Weights of a small mixture-of-experts language model, trained from scratch on English Wikipedia: a softmax router, 8385 steps.
Below are experts of layer 8 (counted from 0) of a mixture-of-experts language model. Rows are named router (the router's row for the expert), gate (a neuron's input weights, with its number), up (a neuron's input weights, with its number), down (a neuron's output weights, with its number) and show model dimensions 240-319. Each number is 500 + 40 x the weight over its row's rms, rounded and kept within 0 to 999. Numbers have three digits each.
After each expert's rows: a language model's description of what the expert responds to. This comes from a sample of Wikipedia text that the model never trained on.

# expert 1
router:447450541550471413505499567528481458542468504509553562520497562539500476538527519414487491504489518463533553472479483490413582447498521529463556437518560436511494610440514508593533487470458510511544467490519533534548461458485514431466445458
gate0:505485497517456494555510557533500436512441507388475502437492430534510483499515406448496518518460474571528484481509525486491469459507514456546507463476428556550515407456516481457469519529528462441519471585536447484507544501476449464581491471
up0:563460439528514447477476574445527550517504570500504506596475462486564474515473474511467506518543499581538502516409573496458509555439469555482512450545562497538504571456544460493443542496464553513524540481558522582545456472502554462488444569
down0:481490534446510584439509496440488501504527500502481473461534424503432528492558507401486478488511444438485499423436520498424529484535509425536451463496566493522537510462509418549460493502506452469582506478495474489564509443481559531470509498
What it handles: Surname-start pieces. First piece of a person's surname, or a short first name, after a given name or initial, e.g. Mc, Bl(aney), S(ock), Kim.

# expert 33
router:533511504527490586550518461530463450506522523488459470466483507517555505475501535487478539406514549522519449441488468521555505549539474481567467508510492498491532497536483469507544464549518517470585509518465527463554553557466514526486509487
gate0:462506446490441508547507481523486489519523427545480504495584475505543500524476493463525523408554484456479549487430529516518495505519503515482566484535535560465492493506565431553500483547498540511468437530473528536547493483474556482431568452
up0:521495521536511542478448526489487504475471525488456508432465553463575479507505516474473551404493502454506517522429515634528481512540487529490532467501469529485479465470465451516515562555512416555474446492470530481473577395448619497569491461
down0:461564565509445468437503495456556525418465481480488458584404438520501414548529420564517566428456567430509516556508525519518480482438534492520470460437507561550472547509528525526564554476490492519454481516573506499586530466493468541522535494
What it handles: Prepositions after verbs. Prepositions and past-tense verbs in biographical or plot narration, such as of, in, to, returned, joined, moved, falls in love.

# expert 4
router:555430446447511512483476544596473423557494477484514524485539549476465471516502508488546488505512452521531558512506510496553524541520481480487457478477439568520479440545412473456550528546500445587477507504426468484546477544510578458512500521
gate0:466503498507515483424603489446454512495535407481552459439465494478515458469458501472507507532491519528534536559518478476484519445493518511472457486461457516511539455497502506394549557512469440488503484434540543474515467501475541473495521449
up0:437457549493600500443497568599524459489479521528548338407461490514507508484534561474489471517570506418510521518505516491550517537516481566553546428519512538544491501521474541484452559459485510542496553467479476532554523522528522563476569542
down0:492504475456529527498512455540521502480424577535500493478553458525479496484469502543463500460573492431522451528485476503546453544478529491519525477458499488602476429424467493550476487515499524447458509515465517523491481501486483493452503479
What it handles: Organization name words. Capitalized words and letter pieces in names of institutions, leagues and call signs: University, National, Army, USAF, WTAE, Labour.

# expert 19
router:582615478506535551498523457449536500441480472447547489461480520443563521484485461511546421463478526468565439500516502487515512481453487468534516498515537491558447542489439496502456584437485482447484563481521467496438470555486472485442453486
gate0:480428414482496525506521579482499468453451466501507533450513532475459528471495523450497536493509549488501493457501494576426580503494454560530500533492498532495458413526501436554521492526448446509536532485471465518495570475475555425481533606
up0:402496509462536514531522444529528505461483508438509458445507483432478468450533552463471489466528478480479563571490466554480474496471507475467510531539469472560506471484508424500471475560448492497469533482450495478457520450514522467445555470
down0:443501477487479546469514480499536454467509476519479498473551500455453547478579477521547539515478393526476487533514520525453502454539594510546529474631538528493518517546486519547461490528430551551482508478525471491463530498496516572422473401
What it handles: Main verb after subject. Copulas, auxiliaries and infinitive "to" right after a subject, especially "is" after a place name in a definition, e.g. "Niangoloko is".

# expert 12
router:503577484538468552466524511491431458489459549433459489552528426445508593483520437515452510483536459489543538535516476445540488537468489518488451570498446469508473524461494498465532504520556519533440545490551541477463458489481421525526466487
gate0:518556447476480504487515409447505546514464545486454520484463489550494520583447499495466518519516488539474543503514430510562534481480526405507442550501479551427475497505528492463420483529558518580491504519520496465457468459522499533547563545
up0:596506506498468499476428503527490542446482551538514469461511503482478535494489508451453487454464465523501546529590491437495542452493500504464484459527507499474494493506449540516430528513558501445478503546479521495557480618467449543501479487
down0:480519535464513501547543554559548431452496598475509437507493571499528450449561491444460441616538541484470528510450491483491492493488518518531527475458479500494499558517436454511552507520507549533461510586512509469547580556457473433481499518
What it handles: Census and data tables. Pipes, numbers and words in demographic prose and statistical tables: population, households, and, coordinate markers like °N, ft, mi).

# expert 45
router:463485555471495423448543512549557502493542438429438476458520471531452502498537487523427448428533482534404459553486496491437482524506478532510485519516461453539505468542589465496500483489532534522526533470455472504554451507463516567443523575
gate0:468499506443492454546521567495500497510546415498521485544502398579536486475526475512490524461461529466516441517451436473516428518502556533593591514441482478510494521491581501469579494529472522523461481514547486472438511455442445524509496453
up0:443470548435526508564525516467560456505521524463477496494492458534570570463486512529510459424458490560472492545494540501402493439496492513561518491554530585472467511522478493499531506538560447514540538516486566483562501451539424525477515477
down0:465490465454504500500556491557482456525487485453498529469518474490519395489599579526498508456498488486483495529522476480456587417513577521482469549512470509447554445519521474527533498470524516494410462555466436579426419490516521548492480505
What it handles: List and infobox markers. Line-start dashes, pipes and field labels in infoboxes and taxoboxes, such as Born:, Order:, Coordinates:, Location:, Directed by:.

# expert 34
router:441545498516526547447553493542499548438551530519419436463426424538455511465566514541467456551530533476514479513563507507464482474516445519429443523552411487565485504505545456482550480469529514570444503570457501534483519475447527464509434596
gate0:471480438469492548542458587436460530551505532540506507569501465622492582523522552518511538518488543470521484526550527516549514443449567557481542460510487580486495473463492450501485555475489497503460447433537504560507467517543519497581508519
up0:559521511509564471519515391573601467469511469547461486484468484464480557500480540420486547455482465434550552519479462460527480510493506430458437518537529520516473553495509455488511465435547436464500567550524492477508581522529479548508551430
down0:518527576449536506455486394467410516568516557500482551467470495530450491498460472542475485457529554457525535496493555480507468489490541447443583526510525559481514481533461471465565495540483433491528504498467528504565454514508493466549474515
What it handles: Table row starts, dates. Pipe characters opening table rows after line breaks, plus sentence-initial In, During, The, and month names or until in dates.

# expert 38
router:441552498487550502527518485512494506462557542568535523448513524605526491540416526516512548438460490508518480493490512527534447474462497566545545507465465545434539544504510523456515515482421505469608471488508447487481462543444419454478464426
gate0:554569497534522465462473479482487541464563527502482491473528527504550464502423537533538517477486551516479453506539538509499518432568550526430513501519433527455527453512492478514415504528422489499430533481448523513478526514405484479483506512
up0:478469584489526460491485494502565522465494536560510480545548529535489564507527471530520530513494410535552522531450483511482475482528464545502534491497515469543512563508450514437515561467428380492478546453494506497516493572550518474495467563
down0:492488563578534494459517535475500474564471507450464553607482401541445424514530425484494452474514577494437505455573425496470605519506541542429518494534521565556477502490524455506442516459437407493511557489426503504534561580489548503513540504
What it handles: Verbs in narrative. Verbs and verb stems in plot summaries and biographies after pronouns or auxiliaries, such as moved, returned, dances, wanders, recaptured.

# expert 43
router:560596496464539550479578466487508556391497479497496460467474498543623532495520497466537463456477551503490397514502469477530513479507452439557512460488497469541421578484423513542483543451517450446435538496524435541461499595511483503497464443
gate0:516517528495510504565425525479538497468426509539505466468570508525454544499511495565468541503553430512526540509431542477486485439487438468496544446515491553480511524521498474517584559452526483559499531465469539506501557530548602559491517516
up0:511507448457498477538478512503507516505468445549484519521497415476461507535552411578427441480506386481491505490486488582493512530458498527472547534488458487523496417524490492590516499494564440567510503540497510544467462498461498445486521489
down0:525575521469513446452398537404536540485511579510484552509531490487493470474460487511514493489527457490450491473532602504481455487513413472520448500467533519647533579476524531511521516430523514529481478484460462472499398431530543556510479553
What it handles: Verbs and conjunctions in narration. Auxiliaries, conjunctions and complementizers after pronoun subjects in prose, e.g. "he had", "they have", but, that, as.

# expert 14
router:508456509503458477536509536530494513583466473514544558476458522499497504482533447541491524457526442461445464533481437533446545526523559465422574417514581498488504524472602497538517543507576466458561490471481542542514501473568507493460594468
gate0:492538488621495478508449546506441491477503529507516456533581470467537490553454476506455490491541504492498534517457450561562473467502483470543493439517518450508536489526521490490433512520491496478487497484483457485558435406443479423418483495
up0:507500473383512508475477536554464484384489588540533519464448522520566504448451497530565448512480428493468515493490452551536436534544503459507497486510530457470508471531453464501546533424511454450493463493502488562460422409546501537489492503
down0:475526463425503539554543422517510499492420508454504490496477546504520488506529486545519438518401497531542493517517497465545536514441547541494472430484461543589568476413504486523567444448478479490509492499526477496514453466462460542536454512
What it handles: Spanish/Portuguese name pieces. Pieces of Spanish, Portuguese and other foreign names and places, such as de, Juan, La, í, ó, and endings like -ira, -as.

# expert 24
router:456587534491431516506479510528484519504564523425584539513519524511477489491483496560525555476542573547453515560509446463545509501531544481457568508490477548439506531522531525439507535450505471437530489497538521497487474529503577514466561466
gate0:518564471491450520497513507482558503531471475486494495529533395509490552508499516466458529480508471485435530492539431488503545530488542461566508550496554507538572560462502551559450446394484550500517518471464560550537462409552521487564440520
up0:476503428488573527442505529449468527516458553523528473497487521503554497430424457492543498527515519547558471534533522498476547441457513569509535513575541483548502494552592587560508507507532528483523559459486482521496459511438482479564503560
down0:501577471559507521536499489476556539492484531522545478424455461481463534505459501473548452442452506515416469530491554497503527523486524471446514428475467499451452515475437496458474578459539533450434535497406501532532538498491523411517452530
What it handles: Latinate word stems. Opening pieces of formal Latinate words, often government or legal terms: Pro|cedure, Dec|laration, Constit|u|ent, trans, cont, reg.

# expert 29
router:468430518494465462575466543492462517547496450460512565523565554573471465504558431505440488530531497469560518496478458452459604520478529512473528412509576468466537543480437547542490443453489529437563512536485494541542529472530457489478494487
gate0:503562564478526529537523463466538480452590533511523504533462556614528506548457575516536509452498500483505555548529525483510554553512454410498485537483514524467510441585446466515444496459516517489482551581465464530444627548459508531491428468
up0:521484518547414495462479569473450531497472535539507490464480515465570499521536514441449511501481445448535490461454487557512495521474541437532491494471525546475475429497502482564481530471534532445478561468463560526452468513511435491458505421
down0:538418522536528438432501604521476506531510495549579492550493562503501478475547493459466507502565533496506498488524446540531513559449466478488510523592483512524536503506543509453498509510503479521497447535490509467528471441437524525579431519
What it handles: Name pieces, Romance names. Opening or inner pieces of personal and place names, often French, Italian or Slavic, e.g. Sch, Pet, Robert, Sir, Jean-R(ég)is, Em(poli).

# expert 28
router:554459469566491465565506550480562536582496415539529487498419470465496523451520543513542526522542410462504495457519480483441523538432547525453487446513489537396511518485485520479499526591547488446474456506490529555527584525478471530485530521
gate0:550525549484472504547487557528493508516493477486470488547542505479510473482491562545511531489499469467503537562479498525525450565483510510544443539534537557549497509491491534378443528549468535560568518495507489504512511599538539550499443457
up0:511424431450485467492432448525491449527487505501451534554481507536460523477431497516528506514483534463505453513491461522371506532544444543489458521573523507545464531486517474594448505507469537517520517554499627434511479504481571472564494525
down0:488465516532507479473536503498486518524495520545516521523447569557535497433504503476460502542494495439547549468495515473525475503477404559519490500470482468475432437470435519618577528478477510538431514458487410478536472488528515483442426495
What it handles: Foreign name initials. First capital letters or bytes of non-English names and scripts: G|ummersbach, V|ratsa, J|awor, Serb, Thai and Cyrillic characters.

# expert 46
router:387500534472496474494517459479479508552575522483455481498561433456462512548518519536507522559466528530502463521537501452472528500505539560547472523469451502530463475467511548467495506457567438513585474512535455511545509498497483572475477453
gate0:482514538469555520585540542522434456547549478476506526444533532525475494457521529492534561539485489486566464478502569477489571506476477445583498525494482480478502474523496537539447561495519518456533505392474587478572503478469515483482443526
up0:506534530560513567526532471472432576517560536486488501440473502472392535447422457582459453518454485434457523487632463530525548535509491527536568514539513498562530534463531499454510496480489519554535525528450556641524577447502488537525488581
down0:570520500551434576515503497441503497550538411515506510518510494513500451503521475488552446496580513451527472446476459500524497577488438483522501540512468470417482520509567517439501524540473525482510521476504550488449474480531522577479473464
What it handles: Election table blanks. Empty cells, dashes and headers in election result tables, such as blank spaces, Votes, Candidate, %, Turnout, Party.

# expert 17
router:492449459463488452460457506466509533468498429535529525505519478461451577555415462559516540541440517551516513519524509453443505489427511558528556548453476549458544588494461509412440441490560498464584513544487455500474488485526477542509455469
gate0:496462463544474486431509589442571504419521515437479549527486512480498520479546528525524504472496527545477462465524556517502481520517542548492509538521518469460531559528583546466458383517546501496502517487537543497524522498458533469541457432
up0:488486460475493496580532480490548511511488487559416523474484520507483490533468506527582501487431514530491510530469483498521519465507474544602477500564508534507528556470470415553478475425557498521480514486543451498490460422464529456486520472
down0:528529472427501492499499534525469492480453499499459589563472501491492550551478471461432494549503495556523475472473562426524491543543530499511463465462511540539501492478514566516573557428535546537497477484506518517486541505431500438543490438
What it handles: Table header labels. Column headers and labels in tables and infoboxes, such as Candidate, Result, Rank, Goals, Turnout, %, plus numbers inside table cells.

# expert 25
router:432498557514531470483482470465547566503571537555576533497507489600490504582503538480498550472500515498451528533454493483526465482451488590470587500483431553423560566460552551481490496380499462474592419526575429474499437506458545453467467479
gate0:466500504472457524448479470495494501403565478445456478440517440539553540571468485580474503461521523483481506582444561537525524473526520479504517459518524530465492487448481581513484513479499483444494533481492519515518525443542553453506458603
up0:572480514434438520530476494449483519529496546550555466453530519509452409507495484500540514451535477518487541444531454483439408492487549520571439467507460505506574509571473493485515426510417401532488472505523562559500491537552468445489554522
down0:497511507459416448448457497591475527434510495508437503504566521496479485515516516405528487526512399458458459518486532486473477481490492496481493447560524558478444552480525531537542561520499510514513467510528504457530521464512480528476505542
What it handles: Word-initial stem pieces. First lowercase fragment of a longer English word, often after un- or re-, such as inter, res, comp, un(ab)ated, enc(aps)ulated.

# expert 42
router:560425515492469514485509541515519380526485530480490518458600603518500484510537530571493504505499467499475507482451497456581507465574474470533447503488438485499424429543438499595545475480538538598466574504403544485457468463509576528521521500
gate0:489527399487511517523465488483513443499524405459380498479519481510593463584514487541523488485523513534515443449421506520536466497611518514513539549493474475486486567471485486469470534464477512526453492530481497458478469490487555443456532578
up0:498506537462514510502496502496484565547517507476506523500506536487494467497509491515463510517498519498508540567406435443563475456523487476497497506497539461536447476540434471506601456511519474490475486552508579546536466433522484512463535492
down0:494523495472539465487520554482496480565497510519448546480468472444449501531477533534441467516476616500534496485399484512441435497568572509501484492526501489518512590515505524503513526463556466536454470539418527529567493441516506538478448460
What it handles: Place and institution names. Endings and heads of place and institution names, such as Street, School, County, -ville, -ton, Belmont, Burnside Park.

# expert 40
router:499442524406493564453506539549493548456451484467506518448501476564448472501497479521464398533509471478467449475506456479461466502530524511479487488541459486539494560520548436457507492425514538539468562448507493503569448515464545535469469559
gate0:513510537521535487525475563511538546500505536494502550560567525467533518534465451457533435488456466493508531496554463494549480505557501480504469453452477523491481542569441528476475507541484469559513590512553456496482483482525468466455426502
up0:459477565518472455506509452447459475441489501583490513413533494608471603538465508466611491468486442516508411521438504520542471549503502518490562437475475508543570496529561494454490463552512495558486524469438473533541509486451535527558495509
down0:550498545514548442484417546488436491524531479561505522461534493521439442481443518499477543473436499504469432527495504560508506442523448473512464530486499501449502416534534472514545499483513572576534420526493495471537537493527478476501557531
What it handles: Table and list markup. Pipes starting table rows, list dashes, section headers and infobox labels: Born:, Coordinates:, |---|, == See also.